Below are experts of layer 2 (counted from 0) of a mixture-of-experts language model. Rows are named router (the router's row for the expert), down (a neuron's output weights, with its number) and show model dimensions 0-191. Each number is 128 + 32 x the weight over its row's rms, rounded and kept within 0 to 255. Numbers have three digits each.
After each expert's rows: "raises" lists some tokens whose logits its average output raises strongly, later layers aside. This comes from a sample of Wikipedia text that the model never trained on.

# expert 9
router:248135153164121117110104112134153045142128081129085139126130106153108125118101187127067080171126124138131116143119118144106148130121077139132131149179069076123155134115117166089134117105139163154150121117106128142148176103097112120144147120160145199093187129109130128103061128128081130101146157133090151127180152136138112118152142116023148123128042153140163112136107113130085146136133140155120115148122146093115134096136100135100077092093255117164175159146096110200126101091162098115130143142107118117120137123072099106070129056137118163174124119161147094106128113128125099147
down11:105164146106173128136076142095080124151102085108138080114100152098126115135202091150214140168085078151073165140171145147142169122085187119075111153180128152148106123162160168195100094131143167135103136119158197193134135081179088085062161103135132168098151144103124106103111130119148108131118118178134082113162149142214083121120112146127105141140087101120140113083083134077092159081139136082097123150139079133133119073138098119111159092179104117094165083127134121136173090131127185107154087146154153152111110169088124142101146143103184147111093172126162142112211106144101150169
down12:133212119139102097113131131095144128126110122118120134123164089171207127156109080194174046117099126106129139123193119160164144191083104177158118139076157099080142078133118062100164143151135130123075065183170165125136147166149130048135123100162130132147143152136103057140137115101133211082125100151094088152116130146060111105133158142040167137158140148072128127173098123156126122117070095136112192141136118084158179147136115121095143174111127147179129149150116155098129137093135096117115134157127135111130130186142097173080098147097089127130087142097096141158119152175168136167
down13:098125154133170134141181122142158108132121123162087108137168143081141149084151110185099122151143158106132089151063146156059081129098105104139148116114158074212132124113141159102130204094117106127157169109134097153108163133143192146196121201135172129140125123139139219124165138099097122143108115093164068192158147117149173133112097081109172163132178166085071141153080157133138101140076123157200133083155120140129222117092128155115109170129122154208158127160177123130108172107124154164170136157114143106159100168113151184118132123071167150137134147095117139084101110121121136099
down14:166120124139203129196120144134132155176132147098188152132149109104141164062189119127108056126086122116143119140116163176128159183167089104125159120076187133113147139154136164118118108029098111139115107166154155133138189179090138057115159088116099129101132127121160157140153103161126136120107128128121174122144113133139145078147137123157090172087141133192139123147141112097028156112172103200120069117092103148096125092103128154128148130100138134199084195098103112138118065138112174087103173126085081136148110142198168142080115098137131158138132114123122128104111126193129066153
down15:146133133140172125149157112150127165144145156173045152085136114121127104130152150159124130131164170158156127136109150133166105151119136125131132162107134106131159187115150107121101201097141149142099196155092137147097090101218129085093110167099105118089155082155095199163149072067188109101137095126184133138158141126116155161161121127123170096138088111087103176163151091126133073055137155109111073038137228126139051077111166108158098150156140118136182140127171173108145138116129149122132140160131058112081112150163112101155168125128203136116175163149134121110116120089148119149
down16:119144183091081090077117079141090083101141083137143148113081102119119135128130081122171047126083132097147107122179137076145134118131160118077127162102145154111118172091187087093117151084075158057174104127196139123116120109186137076156153154128112101155104116110136108136151104103101111137125087074153166116077094128032144094145120065092089160134110129097128104143161095166088138171136124101141096080127146148161146080143182073146094160149122117091145087111125118081090134130133153108132188133127155101114178136137122136132135067133051184149161097131101092179156101064150105084
down17:111152151096151080147221077135134100170162070125166121135163106107120125162144131148084128109142138122173143078126116147128131125081152114166095074127072097136132136139088083170155072116087134152143208100137138104161070100099066200122124170113201165140147098166120105119083120114153122092145128107097103179122159053105149106106118135155116135138197061121196113124130126103131137159179136080116119141059124115080152146114112175134134157145123084141138126084142151149091094150135100132137207148173094103143136131154186128174143123087159161122142193171088171167132091119075162127
down18:159152112124084167124070077036141138096127142101143139144108156126207125097135140123090157143175106130114158105106108075112149087071074088135153181121143168148098150110135097072106131074122116177108123088169125181119098097104143183105159093152108164094133137166095152150169127087127155132149112058109134066072140135105091119163166085090118167126121107140135132105150119132140147149162165162090114144145080072108125057108112088030120156137112126139123140129129144125132104052224171149135155087093122181122146147127115071120121125186098080190122112127088125124119138103093097100
raises: ".", ",", "-", "land", "es", "a"

# expert 12
router:229132166125126102083138115141149083137152102119123145125110109131113113126099145122082121224154129105116113190110121187101116124114035155131149115160070037126151125131135170089109108120110141158158125114088144133113152112107110109139129122151161185106144144152119105111030112135098140090091139120117146123170160121146143134147144081095159135135070154116173129099112123127113084173128112141125117142118139115074106130133089142127091104082254121127145159125093118182116121086221091103132139145108118125179133135098078130086151074145178120179131117204141040118156114132131130161
down0:120171093096092136131103078186153158166109104118137107142133194103114121047098095107160111132168167120167203084156167110180137088122146099170087144144090137105156092115089048171104094157114160111094160102091168175143096186165159129116146153119087160091104081115109180152195117089096124138194125120120135102086125132179143116094170127130151161117135103103139172111175197142112162187064096089068145139140142141143055142145142120151135155142133136100126127170105134097114114114140123112080078104063087199119079137123159119126146107099100085142133143126118083137108074102143093150
down1:170100175139092086086121082117103159144132094108141171078155100138181180096094116103130136155160139097103109103166141150172128125164148068112136141075102135119162126150117176198122110126118139167150124110165117128105136078126177066171158082135147097118176180134124159177123124115150114078118097185149120148164176091133153070104145165140155130150135126087120133129155087110115075152142134152162162160115164126139198104149190112083117099108197128114113024151140157191147120134125136122146127115168142081166155073159160090139141170098079172094174070116063129062089113078134140124
down2:184124134123121191114139142114122100158115127132127112175090106107115195139161132135161158134125097150111135113119136216110087134134163109155157095168128143142124166079125107184102136099152062116113104114131137096170076025161148169160074110112049127137113137183117118140105155103144116108117109158149102132202159126106115141132149119135112053095124167129083092116119145134120151099132197132160133098135143060065145105118114171118178189073088170075094073117117178094130086085094108168123162094113086102126111153145188119134095165131137173143141133151148069194206127121155127150
down3:104110203119159109099153156079139129152102125212093172163143100148104102076110092095110128080094165070118127147114105114151109109063106153125091096141128046122153129150171053145119070113077106087103131118104100131138143139118133086142148112146167067124147117116190133156104141145156164108143116094099045094097096116128125134087101132103121124131136078145169094103149168131149064114128202107095134116113161118151144099177165146103076153149148140115127103143135143125145150115051152113159080158169158075097106140078100152144110097085101078135141170124088182105210121087176182097
down4:078136119092120059115127067133101096121109122163100100104109096112119150079147144110158102145146145147077174099126149140137106134111117138129134146124115129175094140150187090111177197081122097150160127125130099138061167117122118086144125128098179154094136084145139131099166170147161097091092107171124142126088187141111145181170114160190127133119107202161110102166121137106178120160127199157101084091137129112160123123162114138160138148154162019116095223120122065156131142136160169147110156151116126111137118162199146068153121124131046142100111104144173125158148155094051109070
down5:132140160153133135144190183131112077108116108115158152112142129081092124209133122180117043098116116147137151121141109095115170127148179127142141102067142113089136099137053072148121165139112152110116118092076117122126070138088140123163147099142122114107101113164178138110138106108104105146148098159137098073118112150143159135094137101180083170201134130114149130073121098080148119145188164116148076185127154139151077102094098105099092116118105117073167135101111118128219147110134151145154136113163134099156103162097150147098156113153107126162034213147175223114089176121100085140
down6:154097092126130101134190126178104071105192098103155181151096110097103127152183123118125088160142144144029095142155194130177164163096169164123126099086100148085156131109167113124127108123147191136145183119103144124101117110170143168121126110139143022104091097180123138117112178158129161085119119129073129101168168137158121163110139099140147127145166091111149120128151121138109148113197120126106131108165119149217107160122145122092096125135146110107048154095101079158093142088093124051118143201191138192140181077132129157106088125138113155127137171129122098109150099180129126131
down7:088144068103132122159134080155249160173116139136085075074128106130118104121147112195177114096149141145116132170127143102105109109166078105121116159101102129114169156084162158133055081118102139153078100153138116132146128157133129085103080115160142140118165104144168125132134115097139146165111189109145117138094126150143073147159176148066097144170058169105188134085141106105123065138154077112091110090170194124069145149117141101170083114149103118129150135112101096140160136096101140097066066136114108181145094158140093165099063160119108130150079148136071091175167148125115154102
raises: "a", "-", ",", ":", "i"

# expert 8
router:170135122095150126210090123143083074155105140142042131121168075130113090119065172121069131153176133148103101121139130149139082144140050125169155137144136071125082092078154140153132125134126164153130116125101119134125103156091112131183123104168161133127159125116107148089116109133177121063108120126162137123153109187158097147142134060084143128121053164163194093092121140119091157149127100124138087139116137119128160103126067114132136096104200135120166161116108100169163094123124105147078154196168169147189064088172107049134109202166122117155095134096103170112137169126129171148
down11:203133179122097167107094122131161119063164134140071191141115176149133076131067181177059114107108176096159140119147132146171135088156129072131154185116155130165146111162164091172081166135111151110108114123155195129112146107126169121133069157149148137053087138093087074062110166169140119128129064115115095141160156125092116124089133152153108095126088154115118154120094094147108143134126229146134152107166134086092150136092148050169089134149121084162169088144144110096118115117159139140074125127156121156113136159107174113096111098141171079133080200125169160134111135142147133146
down12:136132164099094087138109090124136172132072108084169101116047102121195116133118085076098088118099095081136154131131116141082095125109118150150096164087131150146121161078088157153189110156084132106167180161193111069130105086135142097104147179097142169124091152126079149075107097060167106155183141119107114144149138142106148143130189177117164132102096112228134176205138139145191098137102150131105199160094097123116149084096136124090202111118103137106131112183117192126138133149143155048126133072142148099113138124150138158130088099142098139152118129120107142098150091144159124126
down13:166143094104131141123107161107194099077097116085125101062112132196101120147117146188094155110114130112100064086074145116140132153155155126098096127177170172151153203109160139129126165150113181134076162154111119071157189178194131123133151147100175123132061185175166123137120146153175101148141158119131196109156188182140115134159087114111118134118140159148191101137086120127101157113126114115134086153152156108182135144126143114096167092141138161143097137124138132114116150121167167103135093138075108179202162121055090149127115123207103143137059164144109067077122111150134144109
down14:139129102138159208110154133118167132201094143181100177122164100145124096091133062123114120123116118109107111147094086104123137117172061137079138166078079120108075056152124158162140060157169085131114091168113117100138138104083140134056108160151087163071125191170037107155159098086114095098097097143092133169133126150148105133094083121153125107112094148115136176158143085137117114111164119140160110087092093170106136093168128127133149090095144161136200112117158137167146173140114129084128111114185194111155175123179081108091126095065143165166136147122131116095166151136151167105
down15:191102156128130093131075141129200192138134082127130114132117115164112127108098121168156128081093102103114140142045105081140182149084149149098144104109134160140129162134127070148130132146101150145143155085140141115174117140106126095184081191130044138122061162117121090162166070057132149131113120145070137145136101150145129145095160115097130176117099084176131125087171142206155128181131182098182151133180126123085148162175171139142148154109135122135186134098130101177196108099135125106072125162159155147113161160134148139097088122145137146160125064107135134177144144084148134223
down16:128117116133136125153139138065162138120091131202138101148133144145138083074193171096107115143159094131124134141128138120166109148128177133127147230099128109109117146117102131103159103144161105148124162064177095161043165096107098088147127110163137155094149148143111117126140141124150127121095138097156127172111096178112112133130145137163113147101129169100087116091113163140130137123143190112060073161157189103136063101142142080085067099086114141136117193081113114149048172158193144083146136138137127124136115088154102123090174110080068109138162207156072107083151084095160075177
down17:095062118138113067088165154209136176203112114092094130103062121082146208159142166113187150127165147171139056118071162127109118135127085116180075109129161120090125179133133118099141119108158102059078166112129170173050138116129125163115153137087142129135196147151173161187134118106149115133158172153177130111163130163076162115119160185177098116128139124124104147126095169141181151107131116118081106134117132086139161191112097156129100111151106131088118104133134167126163120085151126071116153139145117077144125091156104112151119139167150118109149151120157131070167142206105160111
down18:121148109115096116128133109122102161143128108072090153104115214129084172119114123102176117098132115144132133117142158127179173149181142099088143102142167140132082148127089115130171074147106112087120158093153163143148113180165117080129083120132112097121127105124103098083129126133120160152185114063162229090185116194112122152113147100103064102159033141122087080122148149043117087210109140180126170111176118096130153136150115193115092156115138169072130116114080098099061066094170145105130122129134156048135151133154151133143122167104129127141134117178150154116120112112090115103
raises: ".", " in", ",", "-", " as", " on"

# expert 6
router:192146191120143084048136118157086126129155093054125143125153129125093090125044178142111113189178135081103118118100124169140188153121065159132160120138084120118124089126147185104119119142136190152137135121101130130120129132068112109127092120107136115076132130165118061144085107135117106108082130088132149124207163163129136171152129093099130108129109124169179170100095113141087183121107122113121093138120126127079129141128086130103143157089221134170104148156101122181142093090195111132166161147073156115182160123102100159148125098169184101175120123191162086078185113114123111150
down11:140099129090101094091112164157133218101210148120141133113188107127120157125149087149142123094108091164177109097115137102111086098141124099133202128141112191038113154117179110143198140076146188121191125155156147056102138123056181082135122165152099114089119081098126165118141123141135102110112144136095154182097070125183149122148100156129149093131103090111125138085100135114142140205108148117124101128085131161146154099125118169080157121131125151123184137118079152142042084116147154160172137143148120092113126105160128098093131126056144132163120080153100130124090145057117123156
down12:168113123121133153138109108210158092071147179052074055158160088114156123141096148182097101149116141169132109130162155124153108102113133088128098196129155091153121114120058147140115120069115077125140119106104139076089110177100135175063178091093122087134042116149095144137148112129176112122138123116200109169117145190112119146072131123099153110121164123157128104110084140049143150168128160152069131132123128116180032152172128141127084138156141139181134116125204119185128108097115131120077112141109165146111122153133139106134159128159155083146081135120127109150100145133062124089
down13:159131091183106157140090146124197118161178100214109107161187074153089091159131124157117063111090077119099162089100070146139106117161116066104172184086103133113076150137103118118186130135136177150075121181161105136121123139127097105128142127092166123130116127115180115153132113113098105082097111150156103085082075157113153131163103126125083135138111129085133195160139056107161096093098182153147128128116123115146057159150139153155087133145152123031143083089150104129099148157161161159105157066194126187179119092117150133118127120093165112177103153107115111135128079102116114130
down14:092126121088163096156101141089134130105107231081124124134132159109060147124165140081137107163085097097114102133083120125087102123124077104094110094148166134184113117120161142196139168153116160085195126107142119161197115100122122213129136108182130150143113132118112108142170102118141151093112095085137176146142094109141099119140153149174111183152120091130139078152111122173119095169157097051113126127066103133139142168087132198149056095148106141096124121081177116115118208098214151152135108120077135128109082143164083140127162139155100097183155153156167086133122131124081102154
down15:114074141166138092102163143163205106121125147145182135082109155133132139154138165158131182142092181115147155141149188085127115159129077146110163104102148154086180140108152153138090124084119116133136069121151154166128112131146173181123099117165116142189114150116117140115159180095106115167191124126186152187089121154152085147134127091145141081132131108109128122200141146118164133063144103126171114077201227037095070099161069122130090122138151131135137122128129164128179137141158152086113151150173140162098100151184168121145165081120106182161108195140123162172099123117164122141
down16:130154164141173095150073174135116157077168141133119165131061136120159055097118087106121143116110118116156091093074122162126102141095121171105120150178124150124202171124111110079154146120086102161145123149137117117100152072154102152190090153121135102166134136148143122083181055142073086085092054137139062129149101108174122133183148143197115139167076164190147104109099109084118168180141167105083105168088175125093109097122153117114143078167160141153106115093097121168121120115088173153109146190116140079129149133125114124144068041129122142085122172151139139119127105140086134181
down17:184122178178159115174177135134175124154111068107168123137119152170121078123148156155163144140072110077130124095154105114094128129161105202134125180187167175160098129076134166174113123124102154135117115098093177111155172107113152053127100142129109146185184124197146183111136135126113166125159149139140090076132102185111102154119085182076159128113074114165149142085142187116131122145156176118107160132084081141098122143140115135081147139139128142115087140140180159090117143135101186160124150138128090123146141144167184116127076172138196091115150151133062136103184054120110065102
down18:044120118193185091100186126116110110108080126175141140164112212146123095128138083124137124127148156071170129111074115128119167134098137133106119103117139165127120111126152119128148120138060130088213111110102134136095062132139122085140181193079156127117074194074124178139124128115171173096164149207128051140190077151166074109143176074131125138176195139113148091119160120099102149146153195113130097143164128142122093126086144109117127115082135134065149115145127167155108120099076133151107139100105155156090091144123085149173137133144128109159128142175172160110133106112142154160
raises: "-", " (", "\n", ".", "i", ":"

# expert 11
router:075116201106104110172143155112125150120153160066097128112189114149109142143200153104151178127109079152096108142142155089125141115156153047121137168175124087123121164108148123118127120109118165122127056153125080165108117147147115150100163130138176160101130144080139094102091172104128122204115129080170126130105153125118150219133181129119103158128098145147124192172125079154086043157202124138141094127121138094122103069114121103100133102120107189156149169098114146186124113115195138143119113132152115076138148183145143117128031141116129129161103121105198083113063131157121091132
down11:165108068200111127112158150117133121054052127118119160137170099156129131106098163184091084115138100114185057107137173153143189169088132138151136152111118149091130113139162130096118124120195130123107096109162126057118118156116136097171177147100163082053153080133106163178129126120060139125150132183102118074159117200155118165135137144154059098149085155126126104130179150127093079128129123133093147079145113065098108147110149133134120155131124099136134122068122107095157125096139081088100125175117064162142096126135064159076088087117100136127142126103153120089152086114047158109
down12:234145075083114144117099069066099088124112103136141111108120127149160112159156148151098128161142147063153151179105117123128165116126154140166076127135123169103086136099107139150149112102132158176121189109099089089125105056159115108109175056137151147162142105111096140161108159034145139074070108133174135156122129127111086123126188153146099142085083134160139083088099103086149113113097150097165144145124131126186133184135083143147122128130068124145083110106097048161120152086150116135122117067117148123102081148163086085122139115066139147227125096092134165152127156154123139152
down13:141147113193116125140064167053158125143159082128138142099161136075078145161080088153205083184195148086169145163115134139129146153120137157105140100114113158125077100159069085131098121100151146175108135110141058156078178139188088156110110109097173121159123131132092100092131124152203142083162112127096158146145087119165109115114078155146080153117092202102119113116138163179109148117079114150159124160126108131119138162068124096088127136128136097161120098112130076205143116162139160095156113162117144127079182084099139094134092163054112092200118104128145182134123128108107131123
down14:129122150136110112218150107136160164166080114109089100168144098107152126110070097074190208120109099071096108149173067133139093112156131167097082124120115177118131062119079184097154132096160120163159146106103088178097141121122126093192101091130063059106150153156044136148154130097124105169127099158160146115089136154185128174119119181140089135103116128087137122085086144120173104125173116144131159084097142109112124130115104067135134103134129143111119094167102134106114134121093080175128123091158197110128155080120135140095159066132172098119152096178080100139106152171102099077
down15:091163109119087117088081098132143147136059099154164071173080098147123065147099122107157162190162162124094139116107083139146165177101148152183181119146126092076089078139104131165116143088143081122120153145123122147130078142090146147112129149179144130137139172132193114130135224090116113117064094128111157209178090134115140102105129148168152122066090067156120091105128111137110123112081094135112121070088125115159133115121085160134100141180120100065127143129083169137142113081100148120176193122136134125165161055081105119069139113099092162132156143088099133159085143149144098178
down16:137125222128152163153194088153165128096143150122137138115218123128093128195148126095113067098157157083054147132171126146189167138145152166105119116138142172138185109201149088118120158186163096142142143097111200099152080167124098173138138138166085092135172162138096124129102145128110116135113107194161157180157137163142183088143177116113130142085145167113126152117060123133115103143154154062124143126176137154120097141102087109183149119127108176117078152133067182143123054134121115138123100129136073112194099136120146122132117164141092167143115103093133156185103113120167133156
down17:143146098169129109043101181177106098124117040096132132131116151149138089181131118141118078092140096118181072132151125126092122165129101156182193180107119108106155041115161139096159129085167125119123143157109145109086088087147193114086038122187114157083134070133110154179128158135133125135187089099157143173140114160094101169127119077175089107106123167137122136094114062097114101170106125106152134105107141186157187131141098150129127126080100140112089137118129129120186132139106156127189083162175190125109061163111096111133152154137166099134107114146180109113115111092141135114
down18:161123128121100133153173110135105187118106109090140113136215136118134103103100104144138110108123149139150132127115129128081154103148142102151153163170090151130154185128112078141208150141152147137095131116175136123151062147075070134119093083116116129144150124108123122113097092099143165167066150112049097093104130072144178108153091097129076120195091186157078067111103117180134111118130187138101155096112108139111103099134140132145117116139045100157121149159130176163174134175155122067073135113150160153069129156193064130185137161112140127150117160180062142159121141112216115152
raises: "-", "\n", ".", "=", "|", " to"

# expert 5
router:249175150153104103126108097158153056139148102132126156128145138140108126120094164122077096190140140135107117133111118111048139134141072138118128163182046077123122153115142159107138119129119150139148125129092109126177162117117098128139116116157135180078199109116129128086058114124111140098125168141083178117151146154153121123154140118064165128128053164145149117172122117122106128151149158167132128147110157097122143102134103125117102094072255124126178124129101094152124076117144106117135161080093124124195107118076081096117121048159117149151112118174140100090147091108121096140
down0:113140118081126155101120086133106104130180133144186110133087120084147098150083168133075177124111142114120150169130096157115152060155146149102160167073141160060145111117171146161212088150172109159202170142127052184125072180118171159146115139145145145134085125103123104135177060131135123209111110108102082144171155097129124116125216139126136123120155213156133163146108148114143063115151100093106107127099125082157153100185099142130105107162084065139116147170134119192124168159138140079117094092139177120111163091078131143107113119147107131149156188108121115137123078119146116120
down1:104150147101126100149141090140108135119076148143101161130140094074109115111074145173126105062116152198107133187120139147084167075124103102184147214161107106137111097125135144149122142100110110198148080133131167158130105057066153141136163063080072139127170142174126147131148105121161165145171094106156146108144150121142124114117106147099142089113048134102162103110138169156106149122131141094137055144151167108119152168093059046160086059085127154134106162071167128101106133087119135149098128143096123149111123132117109211120144201142142091135152081110137148120142145049096146112
down2:101138173150178117102169201132090097066180085125144088151096098129147047132090171123177157151115135168163176158125100122127088220110139138081138111132155133079066084153134101107184148100120123106172083127114133152089139080161127117129153139161140158132143139142148082091079092114127132074147131185145153194122157086093118061126164151170109150152193095130170118068107121084132124102144107103111094191172110090162104097117128090079147074090148095151145121153131170073122104116149114163129174098103087159167139149164114124108103121108101077117130113105135142090097152129189091088
down3:154068135131169121072115119153103108116098168117137098117100094107125106141138116096139138138124150131131089150077168078102179123165195095134162131173127110123153124086090111131134124164062125135119167095176099134092089113097092049165114088122153112122149163096084139066187141083148202144081178087118142066157122102077172073123101165122143122084100145127154141157169153109125169128128111137112125103124199049108142122181123087054117180116117157068106108107091073150151153064127154105099150176114115159100096134100148141121126091160100102142117122165142082139103124121094132028
down4:160201120146156098107164072110117135078080168100068145132097123124079067106129198113089095086125087135107141127156121187098154105094211105086079124165123074071125137129116174147112157135112120166142167121111147070118120156116098093153150094064149155096194140124138125074113123157148143121057170166118081112112132094117117055154100116161113136158036089150156129192123109082140134140174132071124129129087121131059142108153135087137125131100116124154124083092132138130089158165105121170117130118108191147146136176126099159115119117099134104100173110094073179148123109129063152144
down5:119072165097111074052108096123159136110146106112148101126210134106126144153112124143161207166130130128122111183121115104133148099138170087167141151144124121147156083079093100088091098135203138135121185178151120199157094119120152169142133149075095116156098111162053101102138098118105123120128122125112113146137119169160195087111188150158115182132109131101095118131141134239110087157113100139119178111152143135072109175142123130193112066106137190099138100111144113159125147156098097156101138171172096166081169157175135141123114198124134145182124186166125122104088145092107140144
down6:160149130134147145134131120130135157088146141122110169060101140107067154172139198075122104139206113130095144133176106127137110138107166150144094165139165101122132064118119119177168103153137112188140141118182087096128129166095130016120097218089129119063105106134143117091154172127091139187222048098144068191060149115173146146149137144112132181133105147119134133121193171116101107146162122132148096102062152163171142096164130134072145122172120146155152078111154138137113177150159102107122110127138079118129142128114151119133151095121158094157135148179101144119105130155111142094
down7:150156087101070116122107124097114140124122186171171167118140146137110179141096144137130078113118151134130139137122091082144154106124167122175158101102193092113105157219136127101087081158091136154097190104141091120149120151142151146140150104060109105100170102134157128138134114114149143145106192087077044139130149205095086158083119117102095099185181089117073151065114164059126171102051133077111135128141099099123177077076148108129139135139139157149124115158159119155111095062134217117118131127128131131146095115164144105101032136113110161153101115118140148171115162119100132104
raises: ".", ":", " |", ",", "an", " the"

# expert 15
router:140083113129085103050085164111128184103107157136131102124109165134140145070181095157173133138103132133159184105163134091128150061095178217170074172135129069142160149150118136167102144136085144113142139066150112074113167112148150150133066129111096074183117097126104169099110121147116199111169145108092135131123123176074126079115118178127106093149191156145144120100163159104125095064144177132086095117149132140137120181124106143119073159089082168122117095140172114125113127143098181149110132192159119199141116102100115108077101130067164135093158107110093164105077130145118092122
down11:096170115084164095123146155140159158109115161094069228101111175128140154107081128131096131100120131109096081095137128117106086142139116123105071127113105141147088149165188085142131129121148205169169156195103168149141148122095120127137094122139132087101072100130119153072121191097183135110133066109140148095173098170112083101076107087087158072042126099119143145119083147123120089104133111129212103114143112142133162160090116205100105115149105130147083107109141082096166155105094119114119148121139196129157166148149097173097092114143146086104111164108163135161130044095139094150
down12:131142143090173185101103142102199113074135095147099115126212162129106114156098119103158117135181079142113083144151126123140131193112163098129119102153144129144127165139172069157111072177074162098131161068115131111165143121132160107195115137080118130110126103190066133162078133104073176147050152104151093101097138114097112166181105148079080165185083102115156098083145107151130184098153148152116155133123085131095089114134142123152138141169170080122164143082114134117096051151133127113181135109102117130157148161075123171120128201135139131137092165118161084091152125157171139185
down13:154174135126135113101131140125068148127184179087145138133179079174125076139091083106120094140095202150119120092118131073101127154123151047090095145131146133073174112093095130137180197137122109142094150177082056141133108090124131102125106121163131133086129133136123127167121150049081105061144133143082156126143099184148121150116164099104098121142178117170088129128119151161146161130114164142157192116160087098183114110105124071154145128130163149089108117125170145093172115113105142097147096141105115140110103174131109148107128168127101126164143221124038235135148103135137135164
down14:165118148145085169100099149103143130121193094098139137139126115118146156161115128129128131062070128166158188145114093157170154096169151114152092197122092066159093140108065121129142131106149116116142074180139108144094102134184140125102141106137215155116127126086133121102140121141107160130126128168142107164114099082082157172058092129122137167157165139157116189076026144064134086100124116126115049171136121138132121169180139191109123159148084155102159138129083104131098145133150101139132189128170089152122186094100119122153142101139138135130065133074118157104060145081091191138
down15:125160171113098134161129150144179152122169079140167118134112097116125120125141111124117186158152114197089102093161121166124170178137118041146085097158139091108079031128181176099106070185157134145115071163147145117088160110110106129135153160174131096137110134099110164120116149110098126114128135100129123108104127124092178152093089111104110100129105143129123130161052137173176121112177058073117072117123141079089093099123222128169130172120080141158103168137153158113142114171178068102113113162105181180081113208132104141164110159135169123137152108128129172122113165098156151109
down16:122133176098173097146110102159154154143107179121160161115159115164151116144156165151150121135099115127128162160144060145183078132119148131194122164136149094126131184112168116066059083160154085111078163075115091136150126114126150127175176131080173073179142167092075136106145111140114130104169110103103067081145097088078119148151103174136075083161088054112170140130130155119130138128105180108100185131141151153172093176145083099161101156092088138053154166136186135150143132136179098107110099114140132145099133103152111121134113144122172064132194131112079169094067077145103121145
down17:084094140135083087090122075136122149162112130097101159138133124108146166101155135135164074132114079099131136159174172122144118073137140133140094142082118131127124146150129121112111133128184125088115154250114111058145181160074156197147113104109123064163124140160158186121113141118107113129151167154098141127111104085088121065125102114126171089134128154169108101128123078135163158070087109130045115086089116097136090132169130144153109163101174154069052142168105118083144154123099104148165181117135122109127085136102118049103088087141079157031156093118123112137105087144137145098
down18:161119114122135114126158168086108164100149048163156122122152064067127135111085141164069102124058072083109164115066129137140149077059130139079114137172133093094129121138070145108108144165067103110162121089119137135105156148110097177083136174148155150135125121099135133169039161142108156137145146107141085131078138147145089128135166172113107161136226169144153139152110082113124094111125126118145126113127124115073100096166162070137077108153164082122104129110153180149155124111151130107098082216153135141178098129080180086109130104151085144140080127092129183118151128100063125104
raises: ".", ",", "-", " (", "–", " and"

# expert 10
router:105112145091171169091171106124113180121128219156138132128129084209138111144122120106131153102113130143123151158146125141117141193154163143085157149132122198136101052116126073073142125093108147140047098120172180115102066139136136145123137158085086087108088129120108092143151152131136051163121111125190106121096148132173132164110138131122080105081196140135111156108146112113121100129124076136125206132132078217116188126135131142144193127145066152106069045073145101101155124139166141141121127137134119129131155179157154122148151150092072126100090132081099154180104115162121133107
down11:120122077160114206113136131180115157150139175126120135162123138122068132108052086115131120138143100123146143171154108215138074151140160154079147124188119149176106154164206093117126179106173161151142181118171128114132118086114131146126147097087138102034161153045099180168116161136174142155076145160111102061150141142179112139171122120164092133121097130177139103111112118132152154137108156146174120187130134129127073123109048141080132135099140091120138169117154209146113141190106080144126173089104137130140130171094181104077139133133149177104120110170155124096107144153128114131
down12:148153140137107131162090113107149140143100126148109106079130137156197119094137145105158133112052099095147112059065113036158123118091075161113158129156136107141155160094136154058171157176154120154095175159104131156140118152196128151095139146108187135096203119143105105140111138145148145129181121151190105166145110166176159113119147132146180185182188113082156096114139129111130087142177115114162122121154058116149128140121154164168149110111120165162115124118131099119136106147145142120175080154152117099153114217156171154092135177149144141102096150192128107029157132084137071143
down13:147153123143159134094165102114166085204159172143082114209138128134113178105069112120109080150077113107165131108125082117108201049146119111064179146107134128157110108122076156112188119101072113093112092125156097135096156136106098125122104143091167111152170160154102109128167148133084166096101207109132108125101163118133167106118158128119099076195106167131130159078123105140138082142141081094155114172145117161090141127175148147154141129144143202151206135107142102111100083184109139129135094106130097119140168165085122171097102173131108103165091108127122145184159082064106071146
down14:128134115124125176167109143145083084081072150107168110108107109107124107073164076161068204135080121102102078136171139113143118175117148149122101149174140124097114054148098105141081141140163113131120103159154160119138132091098096106067154115119148130100112128097135162153165137112068142120163109198108092127146144107136098115163144141133186168078143141143121155131156119201056170094111105166111144184139084132116094168154103137111121150103185166166159119183196152101114116075189088105093141105143130136055079107203150133117105144077186083101124145110105082177091163127091138146
down15:105130135174110063127150163166115149164076194114134114151130142142122155134107079069103141128107155059116081161172149138112122120128119100136087170143098153110128144189149152146089130115111142139168140181124150075139218169053192095119196148084143128108081110125113115157110115120222192162099145165164076097076148141168069170149075118098121152131119101150117113110139137110161119075133120139120167096042135113130115136073144124141171096124115196155108080130111154143072116138140134082170139100140117080126147125093070094067135141158154175137117138076132093136111111149137164106
down16:152119136148109117194137039179143124131120106113127124147187213162093127134108178097098134117134089195160139135086071132097121112115165113150087098128132126124063106141137127170160136152150115114155120143064129164129047109172098129140103139097197090163142114132118169117126149159138162109111132101157109191186147126095179129132116087114124197130148136154119138187127132052062099095122192127134096102110125157139186110120116130107126100161178104151108092155125138166193121152110174142089219136116107121101106110174110138176102074134153171122147099062107187091154132149149163107
down17:150141111053180077121121157124158122154096151154094171176120105161124088133127100105154117093157179185102151167153127089167117121141148180151153115166162038194102117117160110145152105151136126170200163098099139157123146166127124125133163184071123145119149124119127126156161095118132106125098121190215132132090080173152154152173129118178149125182141140088130103110146112175162207084042119136129119160134082123146154168148122104135112094074143102098141142092093112107070145119114140112177167143117163202143100145155126132048105173168074113085117144125163136087103126097140149144
down18:153129115179152172134107130153108126162136107125056089215117175168141151104130128175143130102162146130174119100121091072135087094130126153125157106139144107133132157123145117128096171205145079116080126129092150131102152134115102119121150101163104198082118105123168128133177147157134122128101158099139133181118155123155151120186042153073166070107071071100076202111140090108173078141140102171152138167133156120048159090150125159137149108159199172156097174134150096180150149158122107102111119120185072094117115159154177108084099096077142116138107128126104099127085083072140120101
raises: "-", ".", "er", "ed", "i", "o"